From a checkpoint of a small mixture-of-experts model trained on Wikipedia: 8 experts in each of 8 layers, 657M tokens.
Below are experts of layer 4 (counted from 0) of a mixture-of-experts language model. Rows are named router (the router's row for the expert), gate (a neuron's input weights, with its number), up (a neuron's input weights, with its number), down (a neuron's output weights, with its number) and show model dimensions 0-255. Each number is 50 + 12 x the weight over its row's rms, rounded and kept within 0 to 99.
Before each expert's rows: "mostly gets" lists some tokens that are sent to it at least half of the time. This comes from a sample of Wikipedia text that the model never trained on.

# expert 3
mostly gets: " the", " a", " of", " The", " his", " at"
router:53 58 62 58 72 47 53 57 42 57 39 45 57 39 56 67 29 52 46 43 56 58 63 44 43 50 28 62 53 48 56 45 27 49 54 51 48 66 70 56 50 56 54 45 51 55 42 37 60 51 27 65 46 50 57 15 68 56 53 56 73 41 52 58 48 41 38 72 57 41 55 53 63 63 50 63 60 62 47 53 46 47 80 48 55 50 51 43 74 44 51 37 51 39 47 52 41 38 34 46 56 59 44 65 58 32 38 50 65 48 49 63 48 59 30 31 61 49 24 48 45 47 67 56 63 49 71 32 45 43 39 36 36 33 55 52 52 56 56 38 69 29 50 48 61 52 61 23 36 27 47 61 84 45 52 45 24 38 66 48 68 52 41 52 64 35 33 27 62 48 41 62 63 47 54 57 63 67 56 64 61 64 43 66 56 48 56 59 27 53 51 28 49 51 33 62 44 73 48 59 39 31 43 52 51 74 68 49 27 36 52 74 44 34 56 33 45 45 63 76 38 38 57 42 41 46 49 50 33 48 42 42 44 45 45 30 52 43 57 61 53 59 51 63 75 48 52 53 81 45 25 52 55 53 45 64
gate1:56 42 55 53 51 12 64 38 66 53 66 34 35 52 43 22 68 40 49 84 54 63 60 59 42 63 59 48 52 45 60 58 61 53 57 49 66 36 52 42 43 42 68 44 40 43 57 29 78 56 43 67 40 39 49 68 62 67 49 43 58 57 56 48 44 49 42 42 48 64 54 65 58 68 55 46 64 74 57 11 66 70 31 63 45 46 63 59 45 48 38 59 65 55 54 58 35 20 37 40 50 67 54 42 45 36 61 77 52 29 79 41 55 55 50 57 37 52 67 54 58 42 59 39 36 31 56 68 53 32 59 70 53 49 50 45 42 51 44 61 68 35 57 46 71 55 79 39 51 38 62 37 54 53 38 51 51 53 55 49 45 72 45 51 65 44 46 47 51 56 61 52 35 51 37 39 45 53 46 49 44 68 34 40 65 64 43 36 74 29 43 43 58 55 52 35 46 61 57 64 36 35 49 48 55 53 43 44 16 34 41 56 58 54 73 52 42 47 51 54 45 68 54 45 59 46 49 56 37 72 42 73 52 63 55 41 54 59 54 39 57 40 45 53 46 47 64 47 54 40 62 54 42 73 42 48
up1:65 61 61 44 63 63 48 62 43 32 52 50 67 49 55 56 35 51 68 40 43 58 50 56 68 60 34 59 66 54 41 48 58 56 46 57 33 48 47 47 63 52 63 70 53 47 25 56 40 51 30 70 56 60 58 29 51 59 47 37 35 63 62 45 31 80 30 50 49 43 35 24 33 52 55 45 48 48 41 42 45 54 50 62 43 56 51 40 49 49 62 62 52 58 49 77 59 58 44 39 46 42 29 60 62 56 45 63 32 55 47 31 53 37 44 42 37 49 50 54 34 64 52 58 31 43 52 60 53 53 48 45 49 37 62 59 63 17 56 50 38 51 60 72 52 50 45 63 48 53 34 81 32 79 41 57 21 70 42 63 54 28 60 43 42 40 40 66 66 41 59 47 61 40 54 48 67 32 54 78 58 45 58 64 76 40 55 59 49 79 57 34 58 68 39 18 55 67 57 44 59 65 29 66 55 34 38 42 65 66 45 44 41 50 41 49 70 64 47 41 35 63 61 45 51 65 55 45 53 52 39 54 50 22 37 51 51 36 55 43 64 50 34 51 52 61 40 69 37 48 54 40 42 57 60 60
down1:51 61 26 40 54 48 59 42 46 60 49 85 44 57 56 54 33 47 54 39 65 35 54 58 56 70 48 54 30 36 57 43 58 63 47 59 59 56 33 49 47 36 64 23 56 52 51 51 61 48 54 45 57 52 33 41 52 52 33 51 46 43 47 68 30 53 48 54 70 56 36 43 77 60 54 57 58 44 43 63 56 72 44 61 56 43 65 51 40 72 55 50 19 45 56 62 49 49 43 50 56 65 57 59 44 58 65 53 49 46 44 38 44 52 41 58 58 39 45 53 54 61 44 50 49 53 45 49 49 60 63 59 53 60 50 65 56 61 81 67 55 53 63 46 64 47 35 73 46 40 46 20 34 60 63 48 66 61 84 56 62 44 51 59 51 54 61 35 63 52 49 59 37 54 37 61 59 49 54 55 73 57 32 53 52 48 53 47 66 37 56 49 47 66 29 19 66 38 53 48 55 57 40 59 59 59 87 63 62 49 42 47 62 48 50 64 72 42 17 65 79 49 56 68 60 64 36 50 51 42 64 63 45 32 56 40 53 63 48 60 48 44 51 46 09 43 36 51 48 62 15 41 39 45 40 32

# expert 1
mostly gets: "u", "ra", "o", "io", "ara", "na"
router:42 62 52 59 37 48 56 38 45 49 53 49 57 52 48 55 35 51 43 73 59 45 69 57 44 57 36 64 35 57 31 56 74 50 54 50 52 39 42 46 25 65 55 54 62 32 41 74 49 69 24 23 55 40 43 70 49 44 50 55 53 50 41 35 50 54 42 51 66 42 44 46 52 46 43 42 53 48 63 45 38 38 37 44 63 48 42 62 30 67 39 47 47 37 36 61 31 54 36 46 44 50 34 45 45 56 35 45 46 51 51 50 64 75 50 73 73 59 50 76 59 51 38 35 48 60 36 56 45 55 52 54 46 49 64 57 35 56 47 35 26 83 41 37 69 41 63 60 46 53 32 45 48 54 34 74 47 53 27 51 44 37 63 48 51 48 31 63 29 54 34 49 49 57 43 54 62 54 34 50 56 67 67 36 62 62 43 48 63 29 51 44 71 50 30 54 38 61 55 53 36 33 43 39 32 39 29 32 71 37 69 41 60 32 37 61 62 46 32 43 65 51 57 40 48 74 39 66 48 55 59 74 52 64 64 49 23 40 47 73 44 33 28 42 40 49 43 40 33 52 42 69 49 44 40 38
gate1:66 58 68 30 52 46 60 42 46 60 59 50 43 66 35 57 29 55 67 47 83 43 52 60 36 56 30 45 68 47 57 60 49 47 77 53 55 58 54 22 54 30 40 75 69 22 54 64 28 38 49 26 53 44 55 54 63 64 44 37 52 50 28 34 58 44 39 43 63 48 33 58 39 38 52 51 54 40 57 56 50 61 60 52 78 40 29 47 43 41 48 64 64 36 42 60 48 49 30 55 56 33 41 51 45 42 52 49 53 57 71 48 48 43 54 61 59 58 45 60 56 59 59 59 47 72 31 47 57 72 62 46 52 51 59 56 55 67 60 63 54 58 50 18 47 33 52 54 39 55 58 73 45 58 50 70 30 57 66 65 71 26 53 52 52 79 70 59 52 69 33 41 63 54 42 44 38 77 58 35 38 50 40 59 57 61 41 49 45 58 42 49 45 58 78 52 50 25 53 47 46 44 43 49 64 46 51 26 43 36 65 59 54 54 40 37 65 60 37 53 46 29 65 64 58 43 61 57 42 42 35 47 60 48 56 37 44 59 54 48 48 65 33 35 53 68 48 45 25 57 49 30 48 52 39 47
up1:50 59 42 39 49 38 53 51 50 54 50 58 52 42 56 64 62 58 42 42 48 42 69 53 65 42 52 47 89 70 76 55 45 61 65 44 56 37 62 41 40 72 43 54 77 56 40 62 66 51 44 54 47 76 60 44 34 48 40 32 63 39 51 42 53 50 50 31 31 42 57 45 71 46 52 48 37 52 37 44 38 42 45 40 26 44 50 43 70 57 16 43 17 43 37 58 46 38 41 41 68 59 42 44 67 46 72 54 38 54 47 72 46 28 28 47 54 44 52 49 40 59 55 53 50 47 45 30 48 36 55 59 38 32 50 50 33 45 34 53 55 64 51 25 33 50 47 38 50 51 50 55 51 63 61 62 19 65 49 41 35 48 68 73 50 57 49 65 54 47 61 66 41 43 61 49 42 41 41 45 51 48 43 47 29 56 46 73 27 48 50 68 72 62 82 56 53 52 66 33 54 62 29 56 50 80 52 50 75 63 75 54 52 44 29 37 68 35 54 36 66 53 54 51 45 62 63 44 63 50 64 51 68 54 39 49 43 48 50 44 49 51 52 55 50 57 44 59 43 29 62 62 56 60 56 59
down1:39 68 52 55 59 54 36 64 31 76 49 54 30 49 66 56 58 63 54 69 57 73 49 61 50 60 41 43 78 48 87 46 49 53 56 45 51 47 37 37 50 51 38 48 64 69 32 65 59 47 41 51 70 49 45 40 55 39 65 34 61 48 50 31 60 59 51 50 53 58 54 41 32 46 50 44 64 64 51 61 45 57 53 41 32 39 37 51 57 51 31 50 44 36 41 52 61 57 38 53 37 69 65 48 51 60 59 66 54 28 28 36 37 41 59 57 46 57 50 52 59 40 50 38 63 43 53 54 47 42 65 53 34 48 49 71 47 34 42 47 63 62 43 43 50 47 24 31 47 33 48 66 59 62 26 71 46 71 37 61 46 45 42 66 61 60 50 55 60 40 61 53 61 56 48 61 46 50 63 39 44 40 68 37 46 39 72 86 67 56 73 67 36 38 57 60 56 51 60 44 52 42 65 36 22 53 74 37 62 73 38 49 56 38 57 39 40 33 25 39 80 58 45 51 50 48 38 58 50 33 66 39 58 43 50 56 78 39 62 65 46 50 51 44 36 50 41 27 52 43 64 67 47 62 62 51

# expert 0
mostly gets: "ick", "ett", "ck", "inn", "ston", "ock"
router:62 42 55 56 47 66 59 42 69 47 52 56 19 60 61 55 63 52 61 45 37 64 61 42 54 62 54 53 64 49 57 44 64 53 30 45 25 54 62 62 66 49 39 60 45 67 41 35 55 52 52 50 42 53 50 40 37 52 37 46 55 70 39 60 53 36 56 42 20 52 53 49 47 51 59 47 58 32 54 52 60 64 46 71 56 23 37 45 72 61 42 57 59 65 42 73 41 63 39 59 65 57 63 42 40 55 82 47 44 50 45 41 55 36 39 35 43 51 67 58 49 45 37 33 49 39 40 64 54 64 38 59 73 55 22 42 39 54 55 36 45 43 59 49 40 47 38 23 49 38 48 35 46 74 52 69 62 56 57 55 45 70 67 43 65 51 45 55 48 62 51 51 61 61 49 42 48 72 51 42 54 32 44 31 43 53 55 54 63 63 41 49 57 38 70 20 41 53 26 52 54 78 64 38 34 65 53 70 42 54 58 39 19 61 50 26 50 55 63 32 33 47 53 75 33 56 65 45 54 41 69 43 72 31 55 45 72 67 55 57 48 45 51 60 65 54 55 39 52 50 61 38 49 80 55 49
gate1:58 50 49 49 72 46 50 56 54 32 66 27 40 58 49 59 47 51 36 40 48 45 57 58 53 55 44 55 47 67 41 43 77 31 62 55 26 61 38 61 61 43 28 45 43 46 72 63 37 44 57 45 49 46 60 48 64 46 61 60 40 55 48 54 73 53 44 52 46 53 55 47 48 54 40 56 77 46 42 61 65 36 61 77 25 34 43 76 38 45 35 55 68 45 45 52 46 56 65 51 63 28 46 51 51 41 39 60 48 44 55 44 61 47 50 38 50 49 55 62 61 62 54 49 52 36 44 51 50 74 45 45 56 37 49 39 41 39 37 47 41 34 66 62 78 55 69 46 35 48 49 56 30 46 67 34 67 56 35 38 61 31 46 36 42 44 45 57 66 52 48 33 44 39 09 56 55 16 70 57 73 53 50 41 46 45 48 35 55 34 46 74 75 39 43 22 57 54 49 16 50 61 55 53 62 63 42 45 45 61 49 52 38 51 43 52 47 66 44 45 62 25 51 36 69 61 50 55 62 68 37 66 69 42 52 32 73 50 42 41 68 59 51 56 51 52 36 51 52 53 50 56 77 46 72 51
up1:50 48 61 55 56 51 56 51 39 51 62 63 50 53 42 45 62 45 43 51 51 51 51 21 47 45 53 38 58 24 55 46 62 50 50 61 25 48 60 65 60 65 15 29 27 29 54 63 49 55 33 57 32 44 56 46 53 56 59 37 41 68 52 42 47 49 33 46 55 47 59 57 44 47 51 51 66 44 48 39 62 44 71 79 62 60 51 67 45 51 39 48 61 40 35 51 46 63 57 49 25 52 45 63 50 57 56 50 54 53 66 21 58 34 62 24 41 53 46 37 58 15 56 65 37 45 23 49 51 69 74 45 50 45 50 56 47 47 59 67 59 53 48 52 52 41 56 30 66 31 49 44 47 40 47 55 50 69 45 46 50 55 38 58 35 56 30 58 48 67 25 42 64 40 42 50 33 29 38 34 66 48 39 35 55 31 36 35 52 67 47 51 54 62 48 44 55 45 64 48 62 46 74 49 84 43 34 35 41 63 44 58 64 39 59 54 63 53 41 78 46 47 45 37 34 61 68 53 58 69 50 53 64 37 58 58 36 46 26 53 63 67 59 58 37 50 37 46 47 74 43 51 43 40 15 49
down1:48 29 50 51 52 67 48 41 46 46 57 26 34 77 39 59 56 54 45 34 46 18 50 42 51 35 31 49 58 56 61 63 65 68 50 74 43 85 61 54 47 55 45 57 54 47 59 64 64 65 61 57 53 42 61 76 49 51 53 47 38 54 44 43 28 39 67 82 42 59 45 73 59 53 50 29 43 35 48 49 48 58 74 67 61 44 34 50 53 69 34 55 48 51 60 56 32 49 63 43 60 75 59 42 59 61 60 35 52 59 54 46 35 48 56 33 42 47 53 63 56 53 69 40 45 45 51 63 39 75 60 43 56 37 38 57 27 60 40 47 53 58 46 71 36 53 63 50 35 65 38 55 52 40 30 45 45 56 45 56 51 25 56 54 34 40 48 39 66 42 43 35 58 37 62 55 61 27 47 50 76 54 43 48 49 52 48 53 46 56 53 47 13 68 68 69 72 46 29 31 45 64 58 52 43 41 58 59 85 51 46 44 59 48 39 46 43 69 38 52 55 36 51 31 48 57 49 55 45 66 48 55 43 48 55 38 31 52 36 48 59 59 71 44 52 61 55 53 49 58 39 47 76 52 32 40

# expert 7
mostly gets: " was", " were", " he", " be", " had", " not"
router:43 56 51 41 63 38 63 86 40 59 63 51 54 69 50 37 43 45 53 47 62 57 38 42 48 50 49 33 89 52 62 19 47 62 30 52 59 57 19 43 64 39 65 52 36 40 72 63 64 51 57 75 48 57 41 59 43 61 53 51 30 41 49 44 49 45 72 62 51 48 41 48 45 50 57 56 57 47 54 47 59 73 60 47 33 38 44 41 41 58 53 51 53 70 59 31 45 50 77 49 43 36 69 33 67 65 63 36 39 45 32 59 54 25 69 48 49 40 41 51 49 55 51 55 50 44 43 67 45 58 40 61 50 46 37 50 56 49 42 51 42 66 54 43 63 51 61 64 65 70 58 53 39 51 69 42 47 60 72 60 43 41 55 49 40 68 41 68 59 30 58 69 47 46 58 57 46 41 58 57 29 48 34 69 46 23 50 54 49 52 42 42 41 40 72 52 45 62 47 35 46 64 57 57 68 61 69 36 55 68 45 54 61 41 64 47 43 46 49 80 67 41 49 47 51 60 58 48 55 46 39 76 40 58 57 41 38 64 40 63 55 34 51 59 41 34 53 50 41 39 59 28 17 36 79 55
gate0:44 48 55 34 62 43 43 61 53 56 46 38 50 46 35 55 36 37 43 23 47 46 29 48 54 42 40 41 34 52 50 32 44 28 50 61 29 43 57 39 47 56 47 70 51 59 45 44 55 33 53 39 67 39 48 56 40 48 39 72 44 41 57 27 39 50 51 36 13 20 50 54 58 70 41 70 33 23 18 56 46 50 47 29 55 46 33 50 59 39 51 56 54 55 34 75 64 55 44 38 27 32 44 34 75 47 51 69 58 65 45 77 49 51 24 56 53 41 38 41 35 43 35 40 84 34 36 46 59 61 43 55 49 59 37 42 42 53 34 55 58 52 58 39 29 45 62 50 61 61 61 53 44 64 40 54 57 45 45 62 36 64 43 40 53 51 39 31 42 36 56 62 55 53 35 50 48 54 31 89 52 42 40 56 50 46 60 53 39 52 41 57 48 43 59 42 36 44 40 51 53 42 54 56 77 48 46 49 59 44 58 75 43 44 44 29 39 52 45 55 55 54 41 61 50 57 65 43 29 49 58 55 39 71 64 49 48 56 59 67 55 54 62 47 37 59 46 68 76 64 66 34 52 47 53 68
up0:54 52 55 52 41 63 73 49 70 53 40 40 57 47 69 60 56 50 41 52 35 49 53 33 49 51 44 50 31 37 66 44 61 44 62 61 35 26 19 49 46 43 60 77 34 52 72 43 49 63 40 44 40 55 47 52 54 53 50 48 58 52 66 30 73 47 48 61 45 38 38 54 48 55 53 62 51 32 61 54 67 40 56 43 24 56 12 53 36 33 59 56 58 39 51 45 59 67 55 43 50 64 36 58 46 61 51 62 56 30 57 70 35 63 36 41 71 65 19 59 41 26 42 24 43 48 51 56 41 52 44 41 57 49 57 63 37 57 47 57 44 52 77 44 38 60 43 36 51 70 59 59 58 42 59 41 35 81 61 45 49 22 62 40 34 55 57 38 38 41 38 31 53 61 43 46 32 49 37 65 52 46 43 47 48 42 57 40 41 32 51 48 32 77 37 41 68 43 47 62 34 58 35 54 55 72 44 52 53 81 49 44 58 44 49 57 51 38 37 52 59 47 58 61 54 33 51 50 47 62 64 53 62 49 53 73 54 58 72 40 47 43 61 52 45 56 56 59 69 43 47 44 82 41 69 48
down0:49 45 59 18 56 76 47 57 51 32 45 34 29 55 61 57 21 31 45 29 64 54 74 51 52 40 37 38 34 58 62 66 44 55 57 48 47 24 66 54 46 32 39 41 39 35 44 28 47 75 31 47 48 70 42 54 45 52 61 52 63 42 30 42 49 47 64 48 43 48 34 46 56 63 33 56 62 52 62 59 65 54 51 41 49 37 37 50 51 46 29 53 67 45 47 42 58 62 72 24 37 13 37 34 51 56 50 54 47 33 56 57 50 56 42 50 32 38 61 61 56 47 39 66 52 40 34 62 45 70 30 36 46 38 67 54 37 52 71 40 46 55 36 51 52 41 56 47 51 57 63 57 60 50 38 59 36 42 53 66 39 60 41 41 84 51 65 52 39 68 58 59 57 49 35 47 43 61 43 55 39 31 62 59 67 55 67 39 28 32 63 46 50 48 69 47 40 53 67 51 54 46 55 38 72 62 52 50 46 59 73 49 52 60 40 47 55 60 34 41 32 39 59 67 69 58 60 32 42 45 57 41 41 56 74 71 51 40 67 65 67 34 48 58 62 54 51 38 34 66 43 46 50 44 44 52

# expert 4
mostly gets: "0", "1", "2", "5", "9", "3"
router:43 42 47 49 64 66 60 43 55 49 62 44 53 34 59 48 67 35 38 46 24 48 41 67 45 46 37 48 31 39 47 54 52 36 62 44 44 45 51 43 47 51 45 54 35 45 57 58 35 56 68 36 57 54 68 25 57 36 61 60 51 53 47 41 54 50 48 51 65 62 50 49 18 74 60 59 40 65 60 48 68 62 47 39 36 61 78 25 56 54 48 34 22 32 59 63 51 54 47 27 36 44 41 50 37 54 44 60 53 57 58 34 39 61 60 47 50 57 59 31 46 37 46 36 54 73 63 41 41 40 82 38 69 75 57 45 28 51 61 48 61 42 43 59 47 59 54 62 39 88 57 46 40 35 56 47 61 65 48 38 48 57 34 48 52 52 72 56 33 40 64 37 42 50 50 55 35 67 53 70 60 42 48 55 41 62 55 60 39 49 46 46 46 43 55 48 52 41 48 54 63 42 50 59 72 49 69 55 40 66 51 49 76 43 46 63 43 56 50 52 54 59 47 52 79 42 38 44 58 63 72 42 45 52 38 49 71 33 38 15 51 58 64 70 73 68 63 46 68 36 59 41 48 30 72 49
gate4:55 38 44 50 49 39 29 39 63 45 53 33 38 66 50 25 49 42 69 62 59 41 45 47 55 31 37 69 38 41 19 51 54 53 50 56 76 38 41 63 62 53 25 65 65 45 58 55 47 46 46 68 56 28 51 62 52 49 58 60 46 48 53 36 35 55 44 45 43 53 55 46 52 63 54 62 42 60 79 54 55 46 49 48 46 54 30 42 47 53 54 40 37 63 46 42 20 57 51 44 32 60 63 54 66 38 36 65 64 44 62 62 52 60 61 53 43 62 53 47 54 49 29 52 46 52 31 40 68 15 60 48 52 50 52 54 56 52 88 59 55 47 38 44 67 53 52 40 60 55 37 41 51 52 57 68 34 70 46 63 53 46 43 78 58 50 46 59 46 63 60 46 75 51 22 48 31 52 46 63 52 48 55 45 41 80 57 54 50 40 61 60 52 69 42 38 63 33 38 47 36 31 44 45 39 65 20 45 51 48 58 53 73 71 47 27 58 56 60 56 38 66 51 69 42 49 52 53 54 48 62 25 44 48 68 58 31 60 39 33 55 37 64 32 55 71 56 77 48 50 52 66 65 61 45 45
up4:43 58 54 46 66 71 60 53 51 51 31 51 42 41 49 40 46 51 58 34 58 44 59 66 44 57 68 44 52 41 58 36 44 44 49 41 72 46 35 48 59 61 42 54 42 29 35 64 69 68 59 47 39 52 51 57 72 52 69 61 71 52 66 51 63 31 64 43 45 63 35 47 70 59 58 44 66 51 56 69 50 61 55 27 57 41 56 36 40 55 51 42 50 49 53 64 07 45 62 50 52 53 36 39 31 55 48 49 56 40 45 40 57 43 40 62 58 48 42 47 14 72 61 54 61 44 32 57 40 39 55 43 40 27 53 53 53 26 57 55 57 40 60 56 61 43 36 45 45 56 57 56 76 42 68 60 24 55 62 55 39 30 78 53 37 48 42 38 46 48 31 58 45 45 54 59 50 55 59 44 45 41 71 43 51 55 57 51 25 44 48 65 45 33 42 40 58 51 44 31 63 60 35 51 50 35 80 67 67 45 32 55 42 62 34 55 71 61 30 41 52 79 40 70 64 53 50 59 42 44 75 51 60 41 54 54 56 65 57 56 50 47 47 66 55 50 39 54 16 69 74 58 42 43 53 58
down4:72 51 59 56 44 46 39 41 49 54 64 41 40 49 50 37 19 55 54 48 53 54 56 57 49 50 60 61 60 41 44 58 44 61 43 27 34 58 29 55 43 57 43 72 65 53 52 30 54 69 41 52 38 72 58 42 60 44 43 39 47 49 57 44 51 59 49 24 46 14 56 51 54 36 34 76 49 44 51 58 30 28 42 34 65 59 58 55 45 47 48 46 62 49 55 30 46 56 58 44 59 64 69 59 64 35 48 37 49 47 54 26 30 37 43 59 31 50 57 40 46 47 49 56 31 59 56 43 34 30 55 43 45 34 51 65 57 61 56 49 50 52 46 55 60 39 47 55 43 40 63 36 54 37 40 59 25 40 61 38 38 41 32 60 57 46 43 57 58 71 57 68 67 66 42 42 43 55 37 29 44 52 50 47 56 53 40 50 42 61 23 71 46 49 42 24 45 50 53 58 41 52 47 28 47 56 35 75 53 44 44 16 43 44 40 79 56 47 89 50 44 56 53 52 48 46 58 67 45 44 71 56 41 29 60 33 59 54 79 63 49 43 50 45 53 44 49 38 41 43 17 31 64 51 25 49

# expert 6
mostly gets: ".\n\n", " \"", "\n\n", "==\n", "==", "==="
router:61 47 59 40 52 49 29 41 45 58 49 52 60 46 31 47 61 44 40 46 72 50 33 29 59 57 61 52 71 59 25 73 43 51 64 63 39 44 53 53 50 39 41 40 65 73 56 40 29 34 78 59 52 58 57 71 46 50 45 43 51 48 45 65 55 72 50 34 46 55 49 42 62 33 34 33 32 40 33 74 33 44 41 47 69 66 47 78 53 36 55 54 53 70 57 74 71 51 62 48 48 52 61 74 62 30 51 47 57 57 69 58 39 75 42 49 48 41 54 51 64 54 57 66 39 37 59 51 62 42 59 44 28 43 38 57 57 35 43 75 63 46 65 62 39 47 40 68 44 53 52 47 49 37 36 36 43 32 43 40 46 52 45 57 19 39 50 35 58 59 37 44 48 52 53 28 40 47 58 35 42 54 44 36 37 42 63 33 64 63 43 58 46 37 66 60 66 29 62 54 65 54 59 45 49 33 38 51 54 53 29 53 64 52 43 62 62 45 47 36 76 78 36 50 58 42 72 39 31 56 40 60 43 46 62 70 51 33 36 41 56 44 51 36 32 42 55 57 40 47 44 46 57 35 35 50
gate2:61 45 58 59 59 20 48 44 47 63 46 35 47 62 64 52 36 62 47 49 35 53 46 48 36 33 50 55 46 42 43 30 35 48 43 64 61 56 64 59 43 61 34 42 65 35 83 36 72 72 62 63 39 26 51 52 61 72 33 60 60 57 54 54 44 50 61 48 63 44 29 31 53 63 63 45 65 19 43 47 47 46 34 34 48 47 36 57 55 47 44 56 50 47 51 30 61 30 60 46 50 43 42 47 55 64 51 52 59 47 33 53 49 66 72 46 52 32 42 47 70 53 43 27 59 40 59 50 54 58 61 59 29 50 34 56 39 34 64 64 57 23 46 49 47 69 48 65 41 50 53 46 64 75 52 62 43 64 49 60 43 66 60 55 66 43 27 54 45 38 49 53 63 28 31 37 31 31 68 63 28 43 49 76 43 49 62 34 46 72 48 65 39 44 60 44 37 63 31 70 40 55 51 50 59 48 75 56 58 29 42 54 50 33 49 52 48 44 42 52 47 67 57 36 50 40 48 36 36 59 50 42 38 50 68 62 40 43 49 33 70 48 45 61 59 35 50 48 42 46 69 49 83 62 44 63
up2:27 36 58 42 49 46 29 53 28 53 63 52 50 57 55 34 32 49 58 50 48 51 63 35 29 49 55 41 61 60 37 81 65 44 45 50 67 43 67 24 38 39 17 24 29 55 69 61 38 57 67 59 53 81 61 60 41 73 43 57 41 54 46 39 40 64 72 53 47 39 56 59 66 51 34 38 45 42 52 46 44 43 41 44 45 46 44 66 62 45 31 60 39 41 56 55 41 57 54 48 50 41 32 50 62 30 57 50 41 75 52 25 48 51 53 32 62 59 55 33 40 64 67 50 52 60 38 62 35 38 63 39 35 64 48 47 59 48 49 37 51 48 52 47 50 29 41 60 43 55 47 51 58 49 56 69 65 50 55 57 62 61 50 45 48 46 48 33 43 52 52 71 66 44 44 62 49 50 59 86 47 56 53 35 48 53 55 34 44 55 67 47 47 60 46 76 34 51 43 64 64 39 56 67 69 20 67 48 56 62 58 32 42 57 43 57 60 59 59 62 50 49 39 52 58 39 59 62 57 41 28 48 37 50 86 57 27 68 43 43 59 57 55 65 44 56 78 31 46 49 53 59 57 58 38 54
down2:55 44 47 41 49 47 48 51 55 45 65 49 40 63 47 47 33 63 53 57 35 36 51 39 44 48 33 35 81 38 50 62 43 33 43 64 36 51 59 55 41 44 42 80 49 42 42 64 42 47 51 54 75 59 64 74 29 65 68 44 43 31 39 40 51 48 46 43 57 36 37 44 56 55 59 30 48 52 47 70 69 52 47 49 32 48 62 47 31 45 58 55 45 47 17 58 47 37 44 52 33 54 64 43 51 37 43 68 32 20 45 60 48 58 45 45 55 42 60 35 46 44 29 45 53 56 61 59 42 44 46 53 57 58 37 38 32 68 56 56 36 42 52 57 57 60 48 48 42 45 40 59 31 60 58 41 34 62 78 44 47 49 48 31 39 46 45 28 51 54 54 55 52 49 49 48 29 54 58 69 47 73 56 58 37 52 79 42 64 49 78 56 43 39 62 66 52 51 31 51 54 43 41 53 42 76 38 71 48 66 31 30 68 55 53 64 41 46 53 44 33 50 59 52 41 44 59 48 45 44 38 56 25 55 60 34 47 41 64 49 50 35 49 66 69 41 44 32 57 99 52 50 67 79 60 52

# expert 5
mostly gets: " |", " /", ");", ":", "):", " ·"
router:47 57 45 47 37 47 37 62 42 40 43 46 62 48 75 50 54 68 58 54 48 48 39 61 56 42 66 51 34 45 49 46 51 62 48 40 56 44 45 47 59 46 46 48 37 19 54 42 33 54 54 51 47 59 51 44 70 44 60 43 35 51 66 63 45 71 61 56 51 51 65 71 69 52 50 67 51 57 58 39 41 37 42 55 49 72 42 23 47 47 64 63 51 30 54 23 48 37 82 68 46 54 41 29 44 59 50 47 36 58 39 36 56 25 60 42 22 29 64 50 50 54 44 71 58 60 66 42 52 51 63 64 63 48 58 43 50 42 38 79 65 42 55 45 37 54 41 36 59 21 55 47 68 61 40 68 57 54 54 76 54 42 37 60 60 79 88 65 43 55 66 44 52 35 52 49 42 19 54 44 38 46 54 58 70 49 34 59 61 35 69 58 46 71 43 54 61 49 36 41 66 39 47 72 52 50 31 44 62 45 41 49 49 67 53 45 46 50 52 56 22 60 58 44 49 40 50 74 59 61 65 43 53 54 33 59 41 49 60 54 55 68 45 33 42 58 54 70 36 78 43 55 56 44 44 45
gate2:37 54 62 61 38 53 50 53 62 38 57 51 41 39 33 32 72 75 48 51 32 41 34 43 71 49 69 40 66 61 47 56 59 63 46 50 46 62 56 54 41 75 44 66 53 63 47 65 31 56 33 59 49 47 43 48 37 42 48 49 67 38 53 66 55 60 54 41 59 54 25 55 69 60 52 50 26 34 24 44 65 35 68 57 48 47 51 30 46 49 41 19 59 44 39 39 64 44 66 56 64 30 36 75 83 57 54 46 44 57 65 60 53 48 56 32 68 65 55 66 53 66 59 45 30 68 57 37 49 88 60 70 65 49 43 55 66 64 33 44 40 50 60 46 41 45 30 40 61 50 47 52 41 49 56 53 46 56 64 42 50 56 56 54 38 61 13 39 56 49 45 47 64 66 49 52 49 49 56 43 46 45 36 58 38 52 46 58 36 41 18 43 46 47 55 45 75 60 41 48 49 55 36 51 68 57 39 41 74 45 73 58 63 43 59 42 46 49 64 50 69 54 35 42 63 50 54 40 34 40 39 37 66 42 45 52 43 65 56 55 46 42 41 75 58 31 43 36 67 50 62 41 45 54 57 38
up2:33 65 47 47 72 37 53 89 52 61 81 45 63 44 28 52 47 54 51 24 67 49 54 51 27 47 48 63 53 60 65 48 47 64 58 75 30 24 40 40 49 44 40 52 38 49 66 42 57 47 60 32 74 48 30 73 42 44 53 45 45 56 58 63 69 25 33 58 59 40 63 61 56 46 35 45 42 43 28 59 57 53 60 71 53 43 39 75 47 59 36 53 39 48 74 54 41 31 58 58 26 63 52 52 40 40 44 37 52 56 34 40 47 51 65 60 37 51 47 51 62 36 35 46 55 46 57 67 63 55 41 52 53 35 60 58 57 55 38 36 42 52 65 71 46 50 55 54 59 49 59 39 58 65 44 61 47 60 48 44 58 61 47 60 51 38 59 49 32 61 42 41 46 53 40 33 63 75 59 50 18 47 31 54 73 43 51 48 60 44 63 49 53 44 52 54 64 80 54 37 56 49 56 53 53 42 59 56 33 47 41 51 56 59 58 58 38 67 60 41 51 82 30 31 45 65 35 61 48 73 63 50 43 55 43 39 42 42 47 46 48 68 24 50 57 65 41 40 42 31 44 41 64 35 44 45
down2:42 45 59 54 60 74 53 57 52 44 76 59 47 52 46 39 54 38 40 29 49 52 53 55 30 39 45 27 62 50 50 50 29 37 61 65 52 47 51 40 38 47 49 45 59 48 89 52 28 44 39 51 59 41 26 54 78 61 56 33 62 47 48 66 45 39 47 29 40 40 64 61 59 66 51 39 37 49 47 46 63 35 61 40 49 38 55 65 41 40 48 20 66 33 45 34 46 51 78 28 48 68 60 53 41 52 45 50 56 63 51 60 46 40 85 70 47 34 45 61 43 44 59 31 55 38 67 31 57 48 45 50 52 42 50 42 61 53 35 37 32 61 42 58 56 51 58 64 66 39 38 46 47 55 61 48 49 57 37 34 36 53 44 54 45 39 20 37 67 46 38 58 75 54 25 42 51 42 46 57 52 37 43 53 49 51 77 42 46 40 48 59 56 39 54 51 56 57 54 40 51 27 56 59 49 68 77 77 55 83 38 28 58 49 52 46 62 44 40 32 49 56 50 49 49 52 43 45 46 48 39 56 61 13 65 40 74 45 53 53 61 47 44 51 47 49 40 65 56 55 28 37 45 62 57 51